Experts of a small language model.
Size: 20 layers, width 192, vocabulary 3643, 56.8M parameters.
Experts: 32 experts in each of 20 layers, 2 picks a token, a sigmoid router.
Below are experts of layer 14 (counted from 0) of a mixture-of-experts language model. Rows are named router (the router's row for the expert), down (a neuron's output weights, with its number) and show model dimensions 96-191. Each number is 128 + 32 x the weight over its row's rms, rounded and kept within 0 to 255. Numbers have three digits each.
Before each expert's rows: a language model's description of what the expert responds to. This comes from a sample of Wikipedia text that the model never trained on.

# expert 20
Description: Spaces, prepositions, currency signs, dashes and decimal points directly before a digit, as in ₹24.45, approx. 50, 6–1, total of 749.
router:150131108157109167162132178129199127080130151109160135148126138106205086154160162080107108122097157116106140127145113170068044062097140142118114168092223141165177132108106116138157167164146065136189139154138138115161099177153143108141182082124177104152112120114145101116077105097162105105
down0:098112136116109080171118123141126088113130121085086111117156093123150136128070096131121087130148161163175093191118126111169144121172133117077148221145111129048144117153106155154104169116092174115158123108133114104130112136083152100139148122104108143140155127125071135149204122178087177126
down1:131123163096150155120139099170121129183136131111093148159102096132183142219069142142156150145141138133109130111066065110115152136191118079093141083123116184090114120111205150174091181149167129125156120121116138073156084115133115184128084081180128174166081133175139120127088093128127129188
down2:106093090153132118081119111196066094111109171150127135158115122102179162111090166137128112059116108134122103154137141113095190164125173108200141113170132109148143164079084173192091127159119114146166085108109153160101145068088149144103161113047184152145126077140196133155130121118149162140
down3:179171106192153176168142151172131135117139095088097120125187121144084096126151085115139167180064108112087120139141203099156136169154111113099132141107121149102153171159120138104138152126116088121140112150125140127147072160139178104145139096156136142160223106104075140127124123209163105112
down4:170119158182149159152092123160062146189098197157089101101088082091183123161105097146105140168123147117108135106146160080118125133102152152167108000115108147164136096056189123083096127091135160126133101104148107138194141115092137103148104114133146131135159171099171131158119094105104149178
down5:068175122132107137123096117157056149114153105140121215125102147113163086159125159082113098124098115135113137117153099152098094129173114110139146085101133165097173055186129121097134158104160116150180113135127155042074147116140164100154133099110157152137112162100102166152171115137210138146
down6:129088124125159080201117091105122149154108119117166101162138172124151103135132114125130104127140100117148173120076138150126151112090085175154131126081112109115070077136175091118148130183141083077131132128177102088106103155120080155094138098190123075156122109090139163169172149148157151122
down7:137133103131127120164120117171153107142156149097091117134129132136128141183117184095177127107174187124127149138110137116162119106071120086091115101049121153139174128152186148132201142131175159082133127115123136107166064100080101151102175143136138156197108083100185119165195124140141217108
down8:178114137172101173167113092158137149177142076178107160105133144133115144131167136130128068103136209143162174059115105143131091164190103122105233132123093087085072140086122139157144118122113100161096104137147063174156118088167119174117175153097132129133116101091135099092114153125114159134
down9:126149170085137170133136110135157127117096086110167116098096134114145116091133077131114126134185107058134176115076152135130123122094148133132106199138143143151136137107165157156082146084155099113110144159135080064105136136092132107152108150181133101150062140155113103105101138143179118168
down10:085146144083144140148060107164195138130164114124125118179089133196136088129098083120111122172133128136126207101143043126148119119186063100098200124112172143110131144136146108100149144166078143133121069144114143113136094144084118164142107083142134146140163126142124163161101167096068116079
down11:082139132119163129120126127129087154101161124102173156175123053150100112123193109088130114136183112130151165114080180094129127118132156141155108056093150169108126037078113101167125134153125119096137168148130145072195125148099048190214107154099127055145170086103184117146106123102114188105
down12:117030103133104161150082151078149156130078149147147161118136091105141103129112105166155155137115091092165120173093070145176149106115104104102176149200110086192093103133100147145127107189065186141148142176163136138139155137140118093098129141142099141119138166124144188180127092198140159114
down13:209125147100157170130140099084116101113164170120130163099096138108144138145130099194129179107130130213136123133092128148082191126090120110175138175131156124122133170153082112098124115089122141129126082099120142119117117116102142070121097040139112118131089124146145156160181186122163154163
down14:126129113145078071152127161146074158060109076089148128157117108078197064171125099121116118164077110098098138121115118163101137080167121136143100049124102111176130081099098100103144121127181091073149172138114157067153123130126175123194133124111121087167140202125090136104155113108132116152
down15:098140204098132166149129173099156189120125134140191176096127132142124135173103127049088072146152110128168076090129135138111167167180155097126111089123121168106088125154164161124112055097144123151121112132112146095137141096095131104125152101082149083100170100105140111184149149140186161082
down16:161196184088062128166094084153051120107155106108136099067127120167154159141143074098115128026151163144153149136091135151136132089101132148144096027119122123120141116083173153093150100112131162122233092156116115116148068141114138140105139122109147124134163102121161122071176121133117136115
down17:103123136153111088190178103127140123108135136114134114127098154159174122133160151121125106117145136100110086156147117127136083073106140168122093171107188127126182161134116085138068162104180118108171186085212153161124091131123097173153099118109086093156101089134137134038148133106146134122
down18:101120128091092051090171076094080176116087148169108132133129113156096122115140190082048177154151181148133140144159134146026077150144162115138094109137146042127093170101116123111180155125168159166131138145114161163161112091120109136137108138130211141082112126104098114108091130139041145133
down19:106118149071121198130154120143154110092102111092092114157138148185127117105092076090154092121157069181142079204111071141100142102132114127117075068152160182192147122142111175107111129127107151098137165154114139108103167134083157148115083065153132160076113194074180160108203123071111123083
down20:149085135156052145176168102174139144115095063129116115131066101123150182158159086094130103092072133154066164133137090145135161060151100079127156147151117095138152133088152163114149078154108131135129100155108074138169105097122117105110165128170157136145109155115113136088142185106129118158
down21:181170133132122122087194126122193174092154108089105178167141144196113092197131129115142112117149175143127155105101141100134127098084178159151119102112130133088095192147107171129107135152118111099141173095220141139140122102086131154145092155133149162122081159135140148071119126130171140112
down22:127167124123144133106184118113080152122160109117152093159158110138134091173142201121062148164078073121136131155149149192083155134129142150106124164181169136107135173140143124071086133155134120067169097112061132162118131164126156107133114128081121092113111061117151126160129134124173110138
down23:170155149096182075106140122105106105090156175115151129143061110179183099143122084136145110122131127114165126102134141128165158159098184106124106185177098135156124046145130050145154117129118152139183145171156114105109173099120125144139114161115157199184161123100160109127180106140058108109
down24:059095139132168151125103133089099132101146084136121147168162127152095149162117081072108170058138164154090113122148125167125071151144112100143173116114146117127167110186137181129119167129108081128166132114066155148131151165110104168160090123109137080147135173078137098106113146137075158165
down25:198129120108110164129159085124134149162112148149174142123081038155064136142111144098124094105172134157152140131108128126163103114129167134116183143071150113153149114192180092104080150096172116098200086150108073133095136148162125124140094130186121129133146177166060163101111132128118139095
down26:126049155129121189147124148165219176142122106077133147122102137127133200203102084081144146122114133126124100117129174167140152123164119097117054084175100208120206135138140137104098127149149077137129076128078164148102190113087118116152095134125136113172120064068135131167134136141116101136
down27:121139120120139135128126118150068129079070136119156147134169134145176034102112078155139159090118082102097064146147082152120123112083135140108114094124176118120099107101115171110153119132166131061138163111130161146062170166105077139170122130097118162225152144115126127165078113200121123161
down28:169140079125137086131067060167174136099152099142089159080165137089118123097123095111119136099163104119167125084163202130164093129091205115102170195154155143102159161118084167138150118140099145137143146144106140124135109135155131127144082189120137148108134153171073142096080135153128176091
down29:083121100160108180073179120128144140166079179162128140150071115077170112097164170155087146133128148120052127159134159172084072096153080115147126188108114117146170122142144137124119173146203119090106149090089089162096143110102139120157155140109106100219108110136093142177125106169159139179
down30:137126126114137145109160124150093088206109186121128158144165141120102078120142171150072171212141106125112115164193143065102110177126165085126121064155123155102104127128079119108162175118146169115179120095063173130153150100156137108152193124091169154138157137159124077174090093085134082136
down31:139149098144149115195123156169133185082124078154125170126126081231125085112080142121161087109154122088114130106166121202143135125155134124192152193122141136166045111117086207110144143136133081127098111135100152153149122135124181128124122057138121145129111170114097182177117132109133091075
down32:157118081127108131108142043134177139122154144106177085134120201187094143073134103119169186161098143079115147099156150094148139155091107169073155211151106122124095162153147139084126075136055121154094114144128097149099066143107099097119112132128076073124108134124131124131098119141158185089
down33:134092101133189155091135163104094152168137149105151108118076132170147122128042171148104118116168111168159080129125086086157148163114189182064128129121124144107088164121140119099189137115106185139168130134149140123169127108110167121114186087092116127105143136158123065127154148105101175088
down34:089131092119161110063095088155091160216136093114161097131101148147117109191126079113109133110105140077119103157111161155089097179066155175143144164147178114106138171100183143169154127113096152101145091118082148133178132071100114114134167158097080098119102070160188177110103175073141052080
down35:154142148121149144046121115106172161126163133200158079142135140119146123116199157161130152103196071153135142149167134133136092132083122129086149094095122141165153187170132099087172146159144117132092089119155085114082113105111115145115115095136100116124152153158130086111097110157134141146
down36:141092148124100080141138192142158134090143156112155198188193123100148122187132147099067131107101089163122143115156097130109064097130136086166150080127129129132157082171087093115098143152081136136128106163092107180137124137152087166065126112097111137128190179114063136115123163108154145125
down37:109087090136138161132112052129123082159044110094089138102205128101118097086126057170079136180102135110117126136197103133087129145066142092107071109111134143180110116109083181157203165115147123140096161124160114146132154121110116135141158137168156108119107128110170121079134178120108130129
down38:138112125085117123066140189157118067094167136109119147112117144093144142099103081126138083192104126162128151090077078158153104134059160125112112000091103095149155193127164144112139131117133143214100143115191161104111089140122196127166161115102129141130096108155131096130141138131141121120
down39:177212128116140172096149109144119160175054073139159110168068135190145141131118166155083124080153184102094134142129139145098130155148135169116159182131054067138104173078147116166105144112094093095102109108152154100096083121116120090140207056147130134164084069133112079098131123137113088137
down40:097136169081190130119115162122188096099192180152091129122080097099188121155117126101142174103178133118139147110148119114100165129132196121101176046106143165140160109151153071130142159138112162096147101133119166113098167118105152114156091157132128163111096152088165126186130173131127146122
down41:126128126123133142154143108101154113108128117111113119144153127188086210113151075149178110065135109129159088166127066137090117113165158169131151119138126102110130147090088118114158109087112100127157149171113150132222153119079072112068164114152088130129149140101112114085156211133024169099
down42:141075118107164153108176106107091129160089184169108062090111110103076139148159159137117168127134093080076144165208109110114182130085136171125106011092112183157137049131145110115174163144133134124097112131113142145189159092158127138131047133138129078146158077115142115114119090116147168132
down43:167109114102112149128134163112119142107124169127106106111098132058073089125153119052145129103083155171141086105113131195077122108125116141137110043121132114156154099136137129129140077062129150136079147136142130157148177143167117137103170113167109140098142191123126125078119080049133111127
down44:125133089142130103149129107105139154064128142100133118140149160106169139161093128169066091207130176114098149156135141130132163127185126090192180200122112096184154159133132092137179152125134095115134119109116111121143130165177167193100160121103144112131141076089072147130137156130118139104
down45:115155111129121119102203145135117164144094129122181111117131124076195184124106149126142114092123147134175124142082092140182174156160113115158085121116135106149059156104106143135121156123111212114102145128115108089045083107083082132093092117113081147086095093124096126109148114112122145105

# expert 12
Description: Day numbers and the first digit of years in dates and birth lines, such as May 2, 1889, 30 October.
router:175138161092122146122109160120214099109130115127134093121100150150179088114147117067167107103101210085108135153110133162107112073121129140082117160117127101118138144068097082128140171111129112169156090169151128127155093182176100092178159089141169121116118149098152108078073154145123119082
down0:138161082085166122175172147128128134091077124151111151120124124116083109123170104195096132104105161113112119131177110149147157145143136103137126064137160124117141095096081099116107144155125150191088198113137120147189126075141121171136152140081139108174204071095103105099093097131126140113
down1:096119118153193071147163130163188157154179112137132089103118153119119107098083064086193119089098139108122179089106127119112068099180149168149107118092170146098163064105138101181110126146107075186103092127123160112164089144061133102128086160134107099098161129149127147140108062181144140168
down2:113150143100150113145089097141244160121110103146148157128183132089150104097142078119103080138107135169092139122134161100131132140149151122126160002130042130105143109080129128120160148098125176113159154120085076136148128149095032168085128169118152139160129130108092089054076091125131123122
down3:144043137163052139131105154113120105142116163093104090133134144093118128100184113173089176117157148194126136150115143108120156196165075159083101178098112160196080163099134150106149152076189093071113149177107100118099164098159175124068102134085127137115076168079051102115116166128164076112
down4:161209101088126092120156184152083120128119123145193134102117112115156129157135111155157127091125147112107131069098054119137104108177149165164119068131120151169188108097164109178063136179129070180114124169180145118116175113167083110162148129172125108169098135098109093113163183103138094108
down5:123181113072150096051138085171096236096132105169157109140116128096090144150104124053124090083069117134137083093082171107129132087135124061157128141145126127143164111094122082115123124065145193148132173110108231116106147104131169118152128170050125125175103151131146145112146161163126068161
down6:119188152162090107149166098054186107127103137114127104079128160118189070142096076068111101164137151110121111135098147140091162158095150118138157156125161135140084116114125102178157160149197139173111145130188066148144103175133115147131126178163101036130123129145137123150082161133081154174
down7:196143134142095161101100116153054155125117092107140150152213084134075156103127104128135118118177110103154178116112118144094104160075148101108096059121000086153135145094129115114134096065144159178136165105173065140132076125143139088115143098146153131090111129132156155127134147152114106116
down8:100131109138137125115120166131026125096072086094156147170109116173118100143080175121128117153067118152136114134149111117131137128174151155117145000097015107107134107143112197110124102174119115109144125114118116130145118144125056126108115152089118104097137099154112089140118111116169070116
down9:146142104114142073083093118113189129149158156114099150103134170127149097135155144105136125132156207057171121115059102096107146133141159161123132128158108084123142188136108095083105157135041133115195103145101135148137141161112117113134101146130116120092062148122148105156132174098137110158
down10:174152123116116102148062120156176093135108121085077109091120142179104089161139144132142160178124119104112134092136131115131165138103110155181157186148169110120137073115085117120165126178182126150158186042118142132102203152147124132111187116121088103140078074150154081175082148156167170149
down11:137114113119146130167136099149127151135078176118124168173139105167129095105129149161162196129108122055129141106156105094136090099161167152108082165134123111087201091072179124110160157157109145131168180100156085162142142163100121145142151118116158156096102142160175145089165135129132102061
down12:092144133152123077105145129047085125147127152118148108131110103129161098182144163085122138123133147118113057155043086128137092129139156171165177072111091142149126174046113148098096116139152148117120108105141137180133150090186116119152139118117111154090154171191129131119156087137102133137
down13:081147106117109088095186160159131124131146168118094174095147159067117044159119121089045128106111139096093207135060110178091142179170123130186160155126102062122190139155112163100152124129148109132110134123152124141163148104089128137031114132155077123200175142112153164100151139109090108184
down14:154175109157101081160138114112150102182099141145126150178154116076106139130105116062129133116132093118078080114063204116137124143176163111140110105180097114139157169180138142144174099117143181124130197087120168155124185112113157072142213138130116059142082192223096107109131093144096134097
down15:136091196120088120095123068166104130152154166165129214098125109113127105136136173099148150121072140140099115069145154131165146139133149099146084143142157114163044168126131085092118097091140107088153090127083141159161153112135151114170158095158069158129075132061119145136115139121175142163
down16:115130177156131157122163179126059099124143081118100085133076141136108144111094111194102158145160121122138078113125129084120201144068109144128120059121033107118123134159155170106167175093140164095130140132064113119138084148114136113157142141177164160125082086118128140143154122119120132155
down17:065145121120092175224149104127130175131105172126186116074131083102136108123154115108070151154154123182132120078123161102104127179142142145080117112139101094111154126156150138091146131158042161065133138083104133146088117159131125147130106170217182082182146098172126086089144104102179119084
down18:171129114109093148169190084113098130051131180149093146085161131100073108097133121078148099078115157075094063082130162093112127129107136115160110152096124167119049099153135135112141096123157133162080151114148110158165123085108133111087069087167120152143159098176166120095186137122187162115
down19:102150119158085122137087094124096124144112082142128182082128156142124109114152098155111113118099124123087104197099107117163142171146086081180196116111168153130165104065188111117211136112130121084118103145132174147119149154120137128131146175130099126119155086170118150182154160117177100101
down20:139171101139111176117165157126154170164080113155115195094133080149111173107157143148125170134215124103113119138149121149188207116136111123121134253098183183078108144087142140115078074148100169116117145154060140112122076138092134137127143120088190121084115149142133132101118140086171124090
down21:054139117113148086090174153128102076088138118107140101151125077109145160080081092152148170138108119138136147151101189162108101165129132099096135095116133196104097038166144100166137097095083192116123188124083126123127127150109134060146118129104100143125142113141176128162080100135115100123
down22:162125142124082155120123140173220092153126127117125136124165208166117184141125144131123124186130178114088126154177200093168139109152145127151125178121150101121123173074093150165121126143117112115088140174145112120127119141137178134112154128181129191082153116102129154163126151169134103084
down23:109100130081130141190143144163047133120118107093119106101119178130115062139125098166122127070137107121100141177147103124129134124110021148098121211096176145142130103131084099120146096161102119103095059132107143143142146077134088152086154099137098138124142123116133137157133061116143147122
down24:082120193162137075155122073103148087205090139103134178142147161145126137190122112084160131140120167161225158138117175106086128107126125126139155169171073138128120144130097138135178109088128159105107182117121112134156203103130138134083089142114142136150114148148146068192131155109146059165
down25:096091080156061168143078132117102133162118092116097180089105085151163160128103126074128096114104144165110095172166137117105155134104192189159164130160142185118111126110116176110100176088054154157153159072142092109083127117127164142107132121133133158118100125166120091180140174086096111125
down26:072094140089134131136132134131030146096121060158104115073130153102090172122112082115193125133151154158168201120149111118124163113116105082048153122110125149146120127125095105151147138101098140116133107139084089062125145207199116117135067099183147102116103103105092133164112107119111074227
down27:127100127128132091127198157068168130154102115173205073112099090200099168110138127131135135094072118115161162166077137130113121133129088157137158157093136131044169121149142171108127134138088106157104109125190123096101161122126096139159162130145143156149161085129171160120167121071102170104
down28:098107109129109151119149115128189088098127158081081147096148117109185094147202148101150118151103113142133158112171137117106083131121091140177138056125219136139128100123131128196161160075137159113131047195175130096108167191160146094147113105095136093108193098160044130156083096075093086132
down29:144045138183145131117090153147140132182123210076165123135120135085143140175148185142109170110145098181120121095090135146104134103122045167127167110161132089131121057129121086178115119183134079079130161133155129187101120106126119161127072123064097172137096115083115158134140153154105151115
down30:145156131159147142153084107144017087103134151148105051131138082074120088162146109156096131148130109139135169131094123174062103133155090120133098058093058145162175165168133129156115154171155130166111120186169176187180140150132097159156114115123127106085139094121209135114186114151103126135
down31:147146153078095149135087118113184136142191136093088129157089148051115133156106104063142070136159099176105123133133138108099170153081110124102182166129163114145119095216104160165149147193159142111091144099115087113199130148147109124118115109116097137157157098084098100145128122103143172121
down32:109136105106131099064111162115079079144157150113128092171187107127189141072105148092126152125086112151138121199152104094098112136139103166166157093153151125120177126211091146111071132134171151135147181145122180124139101144164152088094106138115093144164130110192160150104147119141193183116
down33:136127148136177102118184089124000172120073142103156135119122054139113137153136116115104095200124122091149145135137106176154105151095150117115101008182041147218120166107127135065124110104140142034131105106129121126148150137088174121186144125118138120105094131145126137094144127126165144127
down34:134181111105132095104145172114172109107204208146188148077139121089112136117146088109152136131123121118088183149112084131081102198065149143149128153135115116094120147085163093125113168094089133171126065124147116124067154074108084145090136188162098138168200103132132159199084106107096119117
down35:168167145198088101104095202078154125091124163135130114137115131116141145133128130131125140096162084161086104183121105135125117145141111079100168143139128144138135190058130130124098123104155161167161199141096144104155197118129095044058113073171120134148093112143069115116157126074169111138
down36:099104094142105085146133096146118125110106109114140163107167104194107106073122103081103158161093118069092116095181112125052067099095152112111129093110075135152141092074102136136156158134090188133157140130145094140072153126165050178091075080108165140154169168119125103156125081126062153097
down37:127047132165138101162148137117136114191138088173143152193128066130153128178109084136217121134133206187128132135114105143077091130120070186108172042114168168147092147140127095166120142067109130120168134176138156114136159186109080091147158115128133074162132116124121115100104136134158170160
down38:133152092150168117137108143140147067117127141074127106087013093147116131118103144099182071113099128163131139132156115118081062143095124146127175074180115123139178113114172159084104043077139146139144112142186179150099105114116125131146085163040162140190112101169137177147133159131115098057
down39:121120117125137131147081117079104142075114099119097117117140146162095125145150139121159083135110113126198092148144129162167095135131080150106071200132068103099116123137135141121116115125009119111177174092151089089140109153150179124140161154167178041168114151158136127087137100141133119117
down40:118135130138120142085124111185180097124112198138130160073162113087146173119159155064094196122175150147130123157130135126182092137114120100138076237100083135144163096165148129151119166081129108101105156163101102082133126166126195141078106133116147135134125090114112190185155157153152128162
down41:118103169128110151108130114059068173091123076156127142125081111167084063102134146143108079108070138073152167078181107144147182122102132116130116169113143063111123158126109112128116137156118106045129116186134105112142207129097149152122142121183074123124136140149142168117137125182159120107
down42:103112102158143093147110172164081105098110050060113104140126200150133104137122097120113165142107119132163148094159102186141184120183098153172177165116137161119083087146107128133127106174117111162131106107158143098113157092109100166104132161113111107168101155134117162142160071079160114082
down43:135155151149112153120145136122149164121124081081095135130095127082117099114108137096098104112092151096182137113112116106119122157113195141126115201100071155165100159188088095158085171139129099120116073139107145133133154104102134133107123089136167163120133087117127085124084143063116114155
down44:096126110091135162124147129149075140104075123076087162127159165116142146117152120128097096083163135157117091162179140131150160109088142156126131159083113169148163103177172119135081145141155121120066127111099187102133146102083104103122105107104160124134135158037144182136113160151119119122
down45:150141121184139076148120116091067110130119084189111111108124180084087152088084205138147160142117126168141160175155145141101120129127124137109187036114082137066165172066169118045139060121150141096155137172154109168093114122121102130120152117082116103108078140093121160105133138082139070154

# expert 0
Description: Digits and decimal pieces inside numeric tables, chess FEN strings, track times and measurements, such as 4:03, 3.7, mm, kg.
router:123125151149095131188099120128255135109118131132137142137139138155197087134160092092118114107073154092113149172115113184097076125097100166078117167072167102129114148058105130113122123169086143168136079163126150109141053118157127083124108112142225110147138127141143143061116161101152160114
down0:133148175128046146054159124144156078119120128093118125115073190113129152130069148131150107135118130140113144181165129111113088110091140104083115103113141160140190077161079168160144114145132148068092091111076097150116129174179126122144177134108155162107120114095127144136164171096123157127
down1:135116155103156104126109059096040128131172097131150119122124141170158094160137078118124132150086178174192118123130150150086109142115158113155113102117154131088089139146104168178109111124099144131168170111157158176130079135255151180111106110109135134140176129070148175121173156124138114154
down2:165073139098138043134132132188116116051139182157094186150127090094192129106151148093102125112121053148096138100096150093086134117149178134053156073171188100158152190134132164097131107178112105136085154101171074081125145132154107146127156132124169133125127152136135120156091097124167087122
down3:168116116146137076137133107087041096113094090127162094120113156203068153125121159122155143131045112094130140143162059068159136140164139091111129065115114183094120134128162144139122039117163106118109167159112127066108146109119136087121091118138104096105143112146145119115163143114127115159
down4:174106107075157123116164140104101133056181162166215122135142138133153099078155160134099172101082145112084158133161161127100152129078153068123118104107101141171161103101114124156152178124136108131136129097115130127083166107118123147130179250061064156124175163175156121090143106117089142147
down5:093174166140097112122114130071108090133118120094091103132120138102127135109129181205156130156193148125113110122104135129135138120167113113162106195107133120099124130074129110136128165103076102114141121147212103128134152062144173166160144063147169144147129164164151166138140192125135127090
down6:167100186122154130134143097126177119101158187119099177073090125112137114125138131111129055093181055103153162153144128124167084122181136138152186108140091189066125097138106160146140119093135161179116154112135128109126139172093075155110139115060096139094090135048081099132152108131123139142
down7:171179089123165165165161142104161138166084134148087125146126078132153117091166138078120167083136125101105130140166135077169087098168055127083149098096168100157144127141172147158112113117171173175156162175101106104106086143156125096121146094168142148175094117123110140137045134143116099148
down8:165076086190102146135084115143180055181113141107142129183124124119169162133070147148139125135108140103127112145134075098127141113164111137147094163196144111066092175193082157084126156091128143062141166166086122107148153166112168130124083115130106131112110187166135154172084108171158140145
down9:062135210130093152133113169119131118183090107140118122095097186167108089058112150157118164134087114121158158106144129118100173162183161188126158069087169122160150100148100132153086160091159173133109039114111138131089142112106185111107145088167137111137167078171141119094138134080155123095
down10:146083130142140126162119078142218146089114127165113097119112133185124096084135093157119140127092146149124117098111117110121191176171106134133122255174201145092118101098133172124153111087108111058121119107086139174124131130104151086144093076143103174108169143116125132104185102108103081082
down11:158137142135124130120129114138016110173108075159153125120083105099197124158161088128111170120130113104136129165060130160187144100083165092147136090196111126151156164135108103073122161139135051142126098126138150130092161113149121105102134160104090131138093157162150163145113127140088177220
down12:151097075096077128106135111105174168155080102121185149105101108127110088118141089129131089129134150144129140088218100102131196127148151136120107192170104161132139159162112210145045145154136138124128087109085069051143087123128130097100138140167104109143141120116152120164128127083103116154
down13:092076175114095134101079061167128125169097165211085110032120114090167121141108106126145143186074150143139121110165104096189132125092086185121111043204126147086124182104166099133078121126151163167125138097137132114113118146120195127123145149159081111127156120168146165148132114152143076128
down14:064136107139133118112155179145100195088069071109114190178123128128160122201098147147139061121131118173162167083122168079124138101111146119135115089060102142088144142152084094160114095148123136091102080102149173044107161064129108079144116142134144142180132121203132068142139181081168102118
down15:101146148147139114113091139198201158105131099069182171106162152150124097089148094114118134141094130103156170075183115099150069101142196144143118177075114197061165163128136114155072089095141160118178104135142116212142143110096144102136172142130138079156100117065106128129122123115152095125
down16:131100145132140137186163106153122138148164145147156127193147114094148135093093096100102158136092128088156136164106100123079169125165125089187168156185110154145111136114074158061120128179128142156067148140129060132115166105120145183100135127108145177079160099164118108141155103058126076121
down17:102077157161125132175133169179065155178096085149062168179090085133132172160124155129107124129152152154142114148122137137126112197187109113144168041170140191048089157103076149144095105107110125109104106138189118128105128175140138155145157109136127122142138107173126123183110171151165117103
down18:078113172159113124113113131095147124142155150128146069100110105107128202160160155132113117175128129101088123172119142109068134115109136088174124000107108132110124108083096126119128132094143090139092064084147148141136105136193083125151076132142165125146132138136149177093111109132089139107
down19:129162166175144183056097054033113162152107124127185104117140130157136144111178116095162117140137140108062117206081077143076137194132157179144088100171138141162139128102128126087128109113161108079146155085129167130138191120138133182190122131122122155133190150098154102110169162105192117141
down20:141130147116088124128129148064130176161116073080129112146122199109140133042069105166104153111089149159122172139136108145123166133153192123170143179115196124068136140146097126109094145098121088107160145115130081152102114135178150100133090206129152124144125094084158141134152126098098145135
down21:133150137080073140192133129127108120139102149191109123206058142146100167168117135195127145095073138229163121154137145118160143117088146108112134057177138090153081139175113101144160116147108129138142116127148179082093135112114083101129150123124152088161177123113138167137127124114151121134
down22:164102120211113130141132089107145121062147095106124122140187101067118149130142166172122131116098122117130120194154153141092148171114146136162171192066098148072124155123146174130151178139148120152169115147106117143135101162123078112147132166097128141132159098139135099126120177154169076149
down23:137099167134119153159129192167119136135095171178162143120139111145095160111116173113103130131106161167127069152099138176110100135063079111137038084110152154147146117124131122154162121080127160105090102129161154155141191183145075099159124101075135092146124207173118159105110163086100113198
down24:146116149101062200173128097111143098178123122112105065102036097184101126132122116112149133099118155125168084110136114185065155166101105128136113231124135159093148159113077124113171151165116107103108134105095160060121110152160078138089139177145155130103146070117112201120130140144101134157
down25:147148115093129136086126174142203132089100101105084124122074089134157090107144093141144172142178137058118071137092099106146073139141152103176159147151105099123117130111161067102125138069171120128105128110161080069089110112101192112211107110169087145129133156130117143141138130153173131134
down26:110133109074110121126122141148082118071178077133121121148115160089136124172116099170115131151144130180134190138120142088065114089118147122051218065154138160141142152124139102129092088157189110144164138111143182170095138206131117100126111150140106064108142095155159114182121116155203149076
down27:096162136139132155152170108095133120156068109167126187137145072127176150097193097169128120154095109139166123142094130150149134136134113124123098148071112164027126141096088085102113240154112119127078187166138127119147222141136100130069141094104113086088074148197136163151125096051095137135
down28:173098123087131143086145085114144118120181185172127113082128089106131160169060112079213108108098148151171114166077103118111085160140175147156130101152157125169140053118182096141136157187091116154125101179108123104140089091104133120160157071120100153168125110141084132133119164168126136079
down29:119168108134038090133127146071105112112152147097162103075184149161151140064121086120148103068140126087117103053134107140177125153107114203090115084105115077181176155118186075120067144117148100158120147093169135133165132112118120119159123086156152113143129112175087096048146104125114130069
down30:203153101142133135172170065131164162137101097176144101139139087148114171183166112113095125102170110110141119108143142153111131077140178080125145148129111156151151134063125176095130152153135164127148115120114121150206183125090139141109148097085108160160164169131135107155141148070129046157
down31:095124152164115058136090141153054131123127103091116140128154177207187111149094150154180088109092133141139079151114123134107160132105088065105131052135161136074157163117107064080168121191151172107104160148161178162142106154122093096143150142141142077127134146163129121114140158132123097130
down32:102155049118114114123173155117174107177161168141105067160117214141119127118053154113088090073121147183081117145117114139132116134134145115118174145142217139120124167116109177090175154160160150163166112156091128128147130140118156134136142115072124107145081112101094101131131160062137059110
down33:182152140148144144165092143136069128080140119075137192122177124127106118099114102115195144147166083123154145129114141089161160144177120087134141120094104161078077151197126154117152143114136147129155054119147147065025127120124095102096090069097121105151095145118120133122150129125126098114
down34:111193145109131068143119095142049062121143111082131143125141162151148151102113138095203133136091091145121154149122060065102086056163119172092136150036150131126129119122095125170116127144112088114154134173101075163044070129198151086123156134136132090116135145154084129128137095119104130150
down35:146154131161116138160170104135131148140102145103149072133059100144042105076194132082101110116171123152085229077116161157094157083057110149090125113107133170166095148085142124122150162146152103103108131170147087151161095129117100088193132134217085156145152167093165091116121124129151107070
down36:108096131109135126090127166087087120107125110104108153106091150144093146169107177116086065088156126158104103088137196164186171122144047110130104000087063095135091150123121099158103116137150127117131101165132083080138146127168140132082148133161192139070134156099129098071143068125127145074
down37:104152122220158137171145144155149127125122075161082144115156172185124131173143158160137169100107136159137116094089093136121149107145156161125138074138164151124106146092125106136065096136126082144186092082104111105124117104084098058071144120106186145117126110120016160106155211175186125208
down38:140147134153164121127094148168130093176058106059141181118194140123160138127152139093111147149102147153149190111117034158135131131123094090123115143134110097125154139122101092125103161183139112115126166171096124121205140120169149135106106147146094159152150121167123132150084086127120142089
down39:129086085159105108144136100079055071179142148131109159172165133112116112132118137152135097115115144121132118144157143071097137137129111161123169133064118087131093127135102085136092111109164106187162140151238159113119119134103123154094102132084112084129093107065131155194161159163087170132
down40:134115192162147119157150135146115096131150109142094163161154153130167093108092152161136176110151142118092125180103143122104096133067129135074150142082153102104146107153099086118092096123116095155143087135125135131122047141165096105138097089087111152077067109154112089144111108109151094131
down41:141149110189089126146166123131190141149144132091133142109133197096091137114097131126163218094076113118167103177085131127158107123175147127169141179144095099087172164125191148142136163117079144110134149111150115112020128100137098129104164107171139116110113094134109108071189134163143152121
down42:146126151104119176098130174176148145167163146054158143134019112166140119146167163097075082087130097140111138134168135166132149140095151112161108138132151127176090143191115182110109115134154125113145076156146139072130077106116136075158130125140039155176128135171111119161118139166142087107
down43:130152125089166083131115132153130120032144106135067156109104132155110138116124038200123125139156123132122149116126127154151168142130126157087098156178107093168146133122168170059125118185100092104083150117142151125145157134088115121053141132179113165094095108134135183134148104144116145145
down44:160187118147104154112095168127134084153102090052074113139087102150110118120104084150139148157100137101137100098054124137189172092073134176056174143155127123093183102092166132118106099121134109121149111102119122138161109164072067093183141108115132108098098117135119102064125143065080099132
down45:120134118108178133083151140152154104195177105137093160103132106168142127138110128118136122117081163141127064078183114176157076115095064104149146132086150136115154092164152160108109122141140103080170177188164159118170135167141129158115182077088146095132164102079141165122154089126161140112